{"num_hidden_layers": 13, "hidden_size": 160, "n_experts": 256, "experts_per_token": 8, "d_expert": 32, "d_shared_expert": 64, "hidden_act": "swiglu", "moe_layers": [4, 5, 6, 7, 8, 9, 10, 11, 12], "router_score": "softmax", "normalize_top_k": true, "routed_scale": 1.0, "balance_loss": 0.00318, "balance_bias": false, "router_z_loss": 0.0001, "n_groups": 4, "groups_per_token": 3, "shared_expert_gate": true, "init_std_router": 0.00604, "lr_router": 0.00165, "num_attention_heads": 2, "num_key_value_heads": 2, "head_dim": 64, "vocab_size": 4096, "norm": "rmsnorm", "norm_place": "pre", "norm_eps": 1e-06, "positions": "rope", "rope_theta": 10000.0, "rope_fraction": 1.0, "qk_norm": false, "attn_scale": 0.125, "tie_word_embeddings": true, "parallel_block": false, "init": "uniform", "init_std_qkv": 0.0329, "init_std_o": 0.0368, "init_std_up": 0.0329, "init_std_down": 0.0, "optimizer": "adam_variant", "learning_rate": 0.00186, "lr_mult_o": 0.725, "beta1": 0.9, "beta2": 0.99, "lr_head": 0.0133, "max_grad_norm": 0.5, "warmup_steps": 298, "schedule": "wsd", "decay_fraction": 0.659, "decay_shape": "linear", "final_lr_fraction": 0.1, "batch_tokens": 65536, "max_seq_len": 1024, "doc_mask": false, "train_tokens": 466100000, "max_steps": 7113, "dataset": "wikipedia_en"}
Below are experts of layer 7 (counted from 0) of a mixture-of-experts language model. Rows are named gate (a neuron's input weights, with its number), up (a neuron's input weights, with its number) and show model dimensions 0-159. Each number is 500 + 40 x the weight over its row's rms, rounded and kept within 0 to 999. Numbers have three digits each.
Before each expert's rows: "gets" lists some tokens that make up at least twice as much of what it gets as of all text. This comes from a sample of Wikipedia text that the model never trained on. Tokens count by the router's weight.

# expert 65
gets: ")", ") ", "-", "201", "\"", "C"
gate0:529514452574531523516474485508516460455487544530453529466422473529498536497515504447567446442456455578491499445525420541438548500492460490462472452488504535538468427416500451514441537489433475451579486496509467540478478460546449593494608500520488598423527493510531506503519526500472517492497486566557486511464452475497494494475506468441538482507506519532569502488512524508565488472484540511544453486473487455463481429504488467464471606434468522509498536514561468454553428453504526
up0:577537522468500551511425497484504545500382509457482458535461519485496615514437507426490488567534459485445498450493484451459573517512479525517528496487510519516474552509481481462524495503492451527507432430514474507484561544476559526483504458481561458494545502426504549506502516484459524500455524500537482525472476550473464576546458568390552504494498459522506524449528475466617512571472448493559474492484570530519437544460504496556547475450521456463457482529537536505466448557488467

# expert 49
gets: "\n\n", "\n", ". ", ".", "). ", "\". "
gate0:534458513500452499470577523483485442489510503494447463519500511506470613477549542573517447434503498478490484450460464504552464528456521490488485461527541453491468516502449513495489580504520475485481499476482461436462484559572509505533459487514523563512451514452599505529472555408476499573469458515493503547507527521463462495436508498494498513473446511519513543521472477621608486515563481536506599554519493492508494608520539556490486458505472494500503464427439579538480512570524464
up0:451540520496509473478487500489511503539517501515476555383441511588481442505444531529536512530432573479560405536500473454466506403466456498561519556486517488513520456507539533563533443542518511504530517412473477492570505550501482526443483534563457491534462453498549473506486544524463508461545466464457528453484539487525578481437495456419428487426482530509489565539508506545465492496471467498501558519461521486485519487516505538541441549499529430481475544537435566523496506419541451

# expert 134
gets: "ard ", "d ", "el ", "t ", "l ", "le "
gate0:556468542519440461461507549434455621507580518543457505467484460474493442417507536400565462508502574519472560509503499419454557512486446510512465499483523496494464484459510453546483545475487544489525517499440481540538496509469455552482491508553493535553521533541467475550476590507516484475467513431459512515492452471554517517479493495535535487515554513493500471503553501523458502430448494536570564451510504564455545481459427492507484510549496493532538497463591515466471609423478495
up0:509489519427346499511572484451479532495495525492500470497544527404540505489526561468541475516480555456440506457483467512525477573479524544465433469423482546539497533471442495432450572596540481537492479510544500503466502527504472538524503533532497427509498500496465492413477466436487510432469536473472532534442465428475491518483550514486444486538511569542504550536516530458462570533432526567498515441491492520449514453525491487518534451519468486488457507424488578502517507479458440

# expert 39
gets: " ", "es ", "o ", "a ", "} ", "A "
gate1:561486533536453519525489480500459517516548513475495476523526450541560532521493494562531600496471467600490546545483461446561511435481592419479452480506531468522502454401487607478460543476528491525481500491517446524479499489563462482486532521505488496513486549443542527480541453525515472456526533489511536548486486508498519493586580513583563406519455460541454544518429499469459479454477531466499522485478456462549584512549467530475559457466497500466495524573458511455535450488499552
up1:452471514520535515458509506467539445449502494508556623462469552451462475532501454470482474512522514411514382442503532534473446566551474555536562474539475497506474493573513457529491432509547519453481438551513532462519490523470460510526505428488523481475558517532503511508440528450449492511446488455457480520521505553529437472509435439382495562469572493482521462512561504478504496584538507510476488521530529495467451475508543495476530512534534552457406508437511522547469529535448482

# expert 132
gets: "o", "z", "an", "-", "on", "i"
gate1:500526529501465502515511496536588499423524547489496464523514492497517469511485484491418448597478598545447465525532460492494561467531485461512465424500486532536489463490470490541464464562460487493528541443526505494491519504498451547561512460507442482508454542499554476570464511481506476477523540511471570528469491525580485484478507496467468480440603470571514507560413425544520517501489483527406446533485467490444452466433589452556557547455428511445469525537527517491492518554439516
up1:507494493445510517539434478554526505478516528472571445602575527506508555525574523468449499514459559469471529467481501473466429496497454552510520426495500498510430536554492495522417472567527497521503465499562516456473514498455413442509484515474482487568517511468443477530443453593487448534606559479446473470501575495493528445436491530525562492528463499485470483534526489443443552506510513542474528502448501470502495498550536450532565499461474441553504477545497583548454506506427479

# expert 107
gets: "M", "F", "J", "V", "I", "C"
gate0:458541535494505485512450459539502534467526591584563507508502497460520518499519455453519482513502498515472570441533468497497571436499506490400476491523534531477469531463502524468414532443507546524489496563516457513462491449481470515429470476438541412441580528411473535459504515497555510562573543506531482482495482485527545511550512467470532438440479460440506547503499516451523536462537561398535474539492558517469472544474488525576492457413548480552460488464537507536520471438473516
up0:454502549566509457493448521512500458487542495493449451534517463625463452613473479624517483569570499484481464438540464421531441579506484535553457453494503493499503436502454503525481535569494535498466554456561501459533517482530517489540530509491486537487473463410517413485457547499532480492423578528477489447460489509493493496470534466479459535461501463488436465453465505498492469505530472471487474564448535479460512469485475461497514505459438448426507529544519555478542486492475556

# expert 253
gets: "s ", "es ", "s", "ers ", "ts ", "ies "
gate1:531485479500557482535457479528568569492478429554504447503455534514512522520471470532532497546454512476518516427565502486586541584504486474565431493448540467462519524519519486502520525534483531558478528492483495536545543484494496470498524475533430480497537619467524543507486499538546519601526526483443527499560533455524520462582516503456644509441529514454499515504526504434500539504596439502493567472494456470512480492542471500529452576420488506446536487517495508522492469548510574
up1:588489539554576544558506429523540539469464468516493501508500508492461484475462469507428555534528560468488545579509520452576528551483488503456422555478568457475458518438576551446511517456525490600483448470503438494509493483559546495581460535521537481420525500474471539496565500532493491471473497493466455533545469523503483520483489526486521439457542481506513549465473469475556512488493497558475453473495496499528580552422489561464538520490564431445452469563479476494526472548422519

# expert 192
gets: "I", "200", "201", "M", "L", "2"
gate0:454508523485553551479558445529489506518548444497464492549455584455397437536530523522415518473498514513492505520437479559511487495488567547494470485481495481528461486450564483510458447508491500534520503527496616535471509469536475451488499526468486462486509572482551541530526553468544531415601539460533542530516570500517523437493568496482544466510519511497482458559437496520490503475533499479538486522468540539489519531460528511580586479525527465461457533556418561545444503514398517
up0:522498497512430459529483460472482488472427526497495547544484436540504556527487491481571488453585489484543543485471521536471483459552441475480554500521485608392542460537566525576553503474549489489505513486533469488443503518536496473487480494555445497515550517518489409486515491483504506439491547512502523459498510484483560524557431524575524468412479470544522494507596508466467541498507500509477520491464433452505517494517426479488500482527628572524601467538549453517497475494550547

# expert 82
gets: "er", "y", "e", "le", "and", "t"
gate0:437512417499474513473558551439494509594464506508546502529511553484495614396486493527499487459498476476449509507500454538544432455487538503455441466549449574486478497499432459518447446450465532469526519545578511467494493462535457454413546541482449526546472470586483477522430532510451557517500490505512493570499563453612514502511548561459513538501485473505477539501496482550513425515468480463497485469514473469468460524547508445452468482503518531514499470529454431526483565482530474
up0:442511549515504476522524480567474518506434461452501468531481472481451458499526486440410481614507495497473558441449413424541515550466584538520489498463519488548491562472514465472487543505484454443529458486466452480470518490496446577445544493541572490470470490463471547511505451464557469467440504446565492593509458522440484513515430485539554473475538456513464552514516478528537499454514577550542450465518424463517494558482468529500462499492455537482487473519517553510407549536496513

# expert 21
gets: "9", "9 ", "A", "5", "u", "8"
gate0:547452408486514489493529499458459489518490494561452561490468538516515488419540544514482473461509567516482479445520466537501414528518407465495563470533512546481530518442451542393476522559572496538529571476564516468446524479483546482525466521494475495553466515519471464532467506440526535465474509491436495455556483483490504553535531541489472520458481422544497494464464488599513518467425520540486556517487552512469513532483512527520464496479447455517460509507637602480474568475509505
up0:580468397455465539482506530534499421412519514493439465468505443497519509553471569432478517519431505448458502437455485519533505531549520568528510458462461528549518553500483458536530526481482476489561484421509451550548542513583502489475556604505514495473533452546517532484478412488504508546557494517498408440448517473474501506475501454486490549477529567465520465547472509455478462551530444530439497498509465475479468447544554481486485476520459461485517445490481466560426546446472479

# expert 67
gets: "200", "1", "201", "13", "6", "199"
gate0:511480382486476457504511516555505491555482571526500487524461512537473557543522542491528487514477478513558448459494448512502551545504455477498465506493478447461512529477498490497536467502521514483435512464468382533362487503552458552452550502432520515463591478409429524465539503464534554528536483518532515473449445464474516450549540497417497572466424469492521501474466490473526508475467503543449499573457527463502476599459569491434454545474504493546519506482480532462481466515477495
up0:480477486487471528466510497542501463545482517445483501525428527478461517512455527439503514521439477550570435433466495507472562505476499500533457509433516525448475480402544414449555467552446543472483531461567573523464536530515541526458536537475521532489469477400436509486456534462548494471563494518480475567412493529457563531462492501515499479515452415534452442499539459566508522494601481440504480512523489483508506499479458452430471408496468492512497520450509572480535570537504509

# expert 150
gets: "es ", "s ", "ts ", "ers ", "tion ", "e "
gate0:473532427524597500455477587481443476577461442489468490435464520526497523487508474450500511481483499471468535549502533456462506482495549493491527517566462554541469440411439505531505566417521485481479479499520539522530498523456473478508524474529542539551487501493598519581567518525483506507398494437514483473489471493541608527511532561541485488536564517447476505528541517552496456472543486540532567577467531510491505458459560525496456438494460504546521526516492462446553498446586474
up0:565478521555541463519529480510540504607509441487488560432511533505472487468503451488519534525455504424568519509502516500511469582531478499482476489510509532493519449519404450452441508464549498525563491548508555462545506500545483495542554471541511569518492493488562492499539461467469512497448473471448582576556512423538510480459507466422544493548606446587461520443510519498522440451460459522450500387527479510512489517529492497429490494542543457534443546522495521473555459499502515

# expert 163
gets: "o", "ra", "S", "co", "gu", "u"
gate0:422490510530534541520516534577514550534521514526479524474459466511531493501603485490498492486554452492428473542470502578477518478538457457499484538501480460550554556529541531553500504547499521448463465568416585486502441486599495515506524479475538494480508537466501454502522476577505530505584487534514489513524509461532436531520471467446493489481559471501534473500491478514437474474478494484552470476461430368449512524508501436595534538460540561554516562555407490507517445521519538
up0:440456478543469550532556499517452522614433493513480494518476436565543538476564525494493524477537498577447486550468549490471450507525431443515494492562491531502564502535533465499523513534474462489547507574424514446508453552540530479511492509487494489449487475508493457598497455500495459529538505486552575464461497467509459498482456488498522532435557484516498540482483448583526470468399519424519495530487428448540528529536445468499455464491476506530478631563516499534532532515526559

# expert 56
gets: "y", "Y", "ay", "'", "oy", "I"
gate0:510483511485508482505476588516512459500558507486555513531547472455503530488517569531467506491455525456480545489489499467486508489516498495537479513467464490464395504495508557540387438501391483453389471488454414514531500503454490454535498468488580470507511470584519526514500501480537576502507529491510537492468486521461599560483554521568532528503523564459510461500514561478468589455475426520471588521481503527469514499480538569511450524445475517463462481456423535499527470491407483
up0:490541465504588484515503534490522542520544491447435536508514482524512608449487517445523578500601515457533503541454522499484482462489478551491505521429467510564519468427477534518532499482506523464460532547527434534428488501522491491466480543517520526490494515475555531493541551505436500390476489528548459512456425519526513540504413506521435547494410536527517544466492415470540529475489520531495586467511414495505488598506524512516467470476492483452481459471530530428500440525406499

# expert 25
gets: "ing ", "on ", "out ", "it ", "es ", "at "
gate0:484499469457519497499535471582528427496458523561508499569441492426527532569573532545484512434581530548525499548521464541482495500478514455503546452535496495535521502431515520531482471593417491537469430483442565463485467457505440453426553538554393431536555509522435508544579529518536497502464522562498524490438464462508499564581533511522465516522499485504490471592527499513457499490508511519448499481478466445493444522522452489513496583529478572500545522484530487516519507469513519
up0:493460545492514555529538511559532499532432540501500542604486452523555511534507547535449460506548546538498500539472516551472554521558545514498563461527512492509474531430528512545538420504489533591449473491478391464496494478468513425503553534536417454546585480504476525499545493502535474459503536564441464499426449522449547562532518567540522550576541506477523486542532526534428517517505543526474477488486496501530559518488431542432521495500546552478531480413495467511526520449534500

# expert 245
gets: "of ", "a ", "other ", "are ", "no ", "some "
gate0:399481459465505482464472463469467476506489557484558482445471516442507522560532504531496522515532490585489494478460500515492558493510479541435479395530398519507490583464512466493511498493501483563501569458425470468473494497474515447511483486484463511544520525526501430590517607526426491511463498551496533518491472481518469471491557515516533490438499482568488526501474499521564463465526532509532509568464508438472441439436362458517461475434500557498536546555526529459538468455488491
up0:539584495566504492550416518506470531489488484550473564490525542571495453519476464492543464570459575471501510539485405458531530460467471440446507512447592555463537404481517499459527513521521583490499508510489483414592568510495456509524530544482562465494506511499603527500479451443480483510524491499544544472529503511503571531522510459576462551549447528498480476522468542549456503485539472547423518482455468496520508468525542457486429505491459456458501525479555518572499514543532516

# expert 11
gets: "\" ", " ", ") ", "h ", "h", "J"
gate1:399519484518521514497483483510480497442523545540442455434455455489510516509474514447455484552466515442455462476497582461489496565455431490515549533509432533489529511520505463479445533535475524564444529514518563453510481504512510545540452477499470497524478520489465424454446474443414543482419466498438483468452462512516520446516470481444419472529551594504504518536510551460495480489465577521519456443486475429465477557494507466562484520499411544504465530540551449402568501526493509
up1:490495481490502499529477532461517518551416448522560511542602456535484505576498534510534453489532541451548531510528474441536558470508520534518509462487551528516522575444528589543522418485483491455546474442471437513446545513422491480550457502509517487524476436509541513511456492458566478533537496465536527593467428463519476498532472468560548539510487475463486463451459478537503491503554455455470565512490556487529497430493469573417503488543537457566542463454479545567470447560530465

# expert 190
gets: "\n\n", "==", ". ", "\n", "== ", "= "
gate0:515572490515611500457528455510543468504472516491447468508500484440533511458506465590483496480387517531491457506476523457490472473472525424494510531440438487454496495549554461402506519413504483579471510511611474518460566487490468485495461530532487500492487448517535505452478499513484517511456493484542577490498482492498462512559501424517558519494499489422459500472440495450534511488483444528472432407532473486534501450530504487476546515460504472558470543496520497562530456588391503
up0:515494489483433491520433446536502522419487486520473414437469551452474446516419509424525514494589514475529459539480485474453545454487510550579499530524457519546509426494575548523495496546534437475591438516460503490497512594540485534424408495510522468542470522514563519473470465420522510533505447498462463507504524505558518454439492487459455504492505463539505545497544480482518505535547549518462494527516494421500523568490521496499501553564625489491485498515482501472502502480581540

# expert 76
gets: "te", "u", "e", "o", "en", "i"
gate0:455489577469571481505517521528447542446478568560575502412507469504477495540544416460479517419478560473568504464480496453497577441490468460456451483547522521495541507523495508487474487559455478526493472500448499529519490537517460533496527509546442487446507400496463503437459500450502476554525534498534525479560559489475513451559498520578517528478505522547498526537452508426512494486535477417479538564496501506544465452475445582501430441515584489510475524475570550453482555490518564
up0:441522500459552551504410538421504471488548481529518539614476541487492441518481497589532515532487567504477469582587551505444449468420476534455474461455441440492508483501477483507477451511470567552508477496469538495468479509522456443462506507516433483537439519488495535471533469515489485492553480515503542513540509496503454480489535414442567556536462518459447493549485471489492505514526513510450494489493442428530489484510526489458512534504455511479451574493455450412585471555459409

# expert 203
gets: "age ", "ed ", "t ", "a ", "aged ", "e "
gate0:521544512526508479448467490455457471464543476552564544487536460542524541497517546492551451505494508491549548470465434485542496581497461550514455543490523572496430425508483534561515534459455489464484486509448502507549515478481487504542514554431584493521461491446563492477447499480512484508399542527488503413492395505511531557526483474557498539559452538440547484529424521438454475459468466504463522495494550485497547467469505501506453467516463505454477445553590606515494465473506418
up0:513507486558477406546521509508542409515542489495529551481518439513551486524517522455539476449536455485555462563430442494484488483473487554505426460456508520495512509544528436473529532492455476451485518542499539472504440527531462544546504547436470492548475393528520515439493456521513460540530546515558423453518475490523507519474460400530476502461488434420521528484449470528523501476471464416461567534495491469485531569577518499562462539468484468480538502592558553520461521533496440

# expert 194
gets: "L", "M", "S", "F", "T", "Al"
gate0:506523461454521499498505485545467467474433530402538474537522544542506540531524527462538537433576461450550448421456545518467475515475517430462458451595485491537480485491469561525566493526523545473537436531507386452502491503482494549494503498504496457412495499529515484485494529481581521524570427505508498537455448515491492493477472445503468489492446502489535561461462425481417598527509467477476572503517440485506500480467375475492468540502490519457564509546546469539505476486490502
up0:487548528470494436528475458501493545449489494566420604460453417494523491530452458518455440525421500564463510543546469489508452477508449549558456510455527524402562464488471453487426478488536465498506508405498559451522456527549472516470490489512559519541456514505501524567567469443478478451468565479515515526547555501465457553514519584481486494520531407515457482472529486518524424497524525466479497431481575421468534515493487519503471493526565449531470489536513523467551481531485495

# expert 217
gets: "es", "as", "us", "ers", "by", "ther"
gate1:555501424505563475505530520511508524447502514528404498507486496542540557495533426428526543470502526473485510461529514576530514446528483458489528506534475424418542466475514517449459476509481419509442473511476528522528468494399540502583493487584556511495447507531484548527493467488558529534464538434544482507520520520518450450593488505539505466462517521533566460421420455506528497444509507429538558519480497516500477583495450549511574477483548463538556569494456545457471521529513499
up1:500483511470461411477478483501491519545458516489581465488510463520468494475510532440472501510527503541512522464479520465470512580522508598511442524515472553543450525543503483498499569520580533522512507538445468459508592500493446537505503554422493537504568487453494418545496515526425494402512536510465525472499521515470555522460478523421467582513573528463497491529535567495440488538554495534520508546475480476474533433495534465505465566510447501455436484557593491479578511480442591

# expert 124
gets: "ne", "e", "me", "le", "x", "ge"
gate0:473571532525535499527489465467471517488451475473514511526522543568537502556567558526437504551576472524514473474476499519498420519404538570453549451498525580473462422553504533499453537517457501487483486497479435513522468485475504443435496535487571410458477487458500466485447472511502507470471439550474473503522508469478553529525511506528454546450418500478522514559517564497472484471526512525519517600475549551448581465526468497477477489488473544566535503438571469518563422495496587
up0:486525549424527481539422482438474479501508492507432516485454562510449537611475473582466501509573503549507447538510541543529563504456501548496570443488529529462496510528472543439490556557409526539491506530475558577490514526488539425436509512497426490492513492508500508508540533505500496501546511469494488456492530498568525432513521448526465564466436519483531552532433496414457457497537483513430429539480524540522451472523574456444546470462503509499506452523464546473498564550481548

# expert 60
gets: " ", "d ", "f ", "et ", "0 ", "D "
gate0:503403482499539520536473562583571502558576464555466477607527530513476419539497469538516539566487510415484513533539544574494522442535507427438490517442472450499538486536470497503477532537502447515517485461529506569494420525445434523449506518512433508481472507492474478505524477559534491476465507525439543386561509478521477504489500498481527523507487500527509463539514521526417488476512578485466559451501497465505546499444531527448509577456427505535531520463522470487491452430532474
up0:526501468538506528549422513463474583499476514493553486489547520522526522489511490524545578453513525484429535452592555532534549499501429500515502501487483463458475508490433586495411536510455520453506484544467515507481553502482505539471495527454462528403510517428455523470493471526490507454503446512540505460465505475450523492531443461579469508520509540439477487467545523501466512458497514480560511545511417404544462546525523510395426484508437525437536481470444490489536381468536471

# expert 121
gets: ") ", "um ", "us ", "ol ", "am ", "x "
gate1:557490497465479496472510522434524568478499498483535545550502439450554487497501501496538503494585548540473469495499561414501473484526470518532506488546558459559486525507492485485439417426527531512483516556469475463438479437551518537526509542422497537501589522522485437479545508521445527461484507458562500520437526510514457534506562426491521448403489475538538555449479463525532505492536517505510443527490562401457500564372505531515481479545561558441494447466478524483512486512486550
up1:465491507552449448501525431439509511539470521489480527485516503447525593492526455563478477482553546468456533523488559554493480441508458488492493520440497496524496505546418587494449438464552439542558445463532481531478502461512501467517491536488525467451485535518536425494502482553474500486425583543457529492532514557523459608550541483429384552475484502577538457474489482500473492491539519518506499409498546481492513541470487461523547539576489491500509580422506510458447493452509481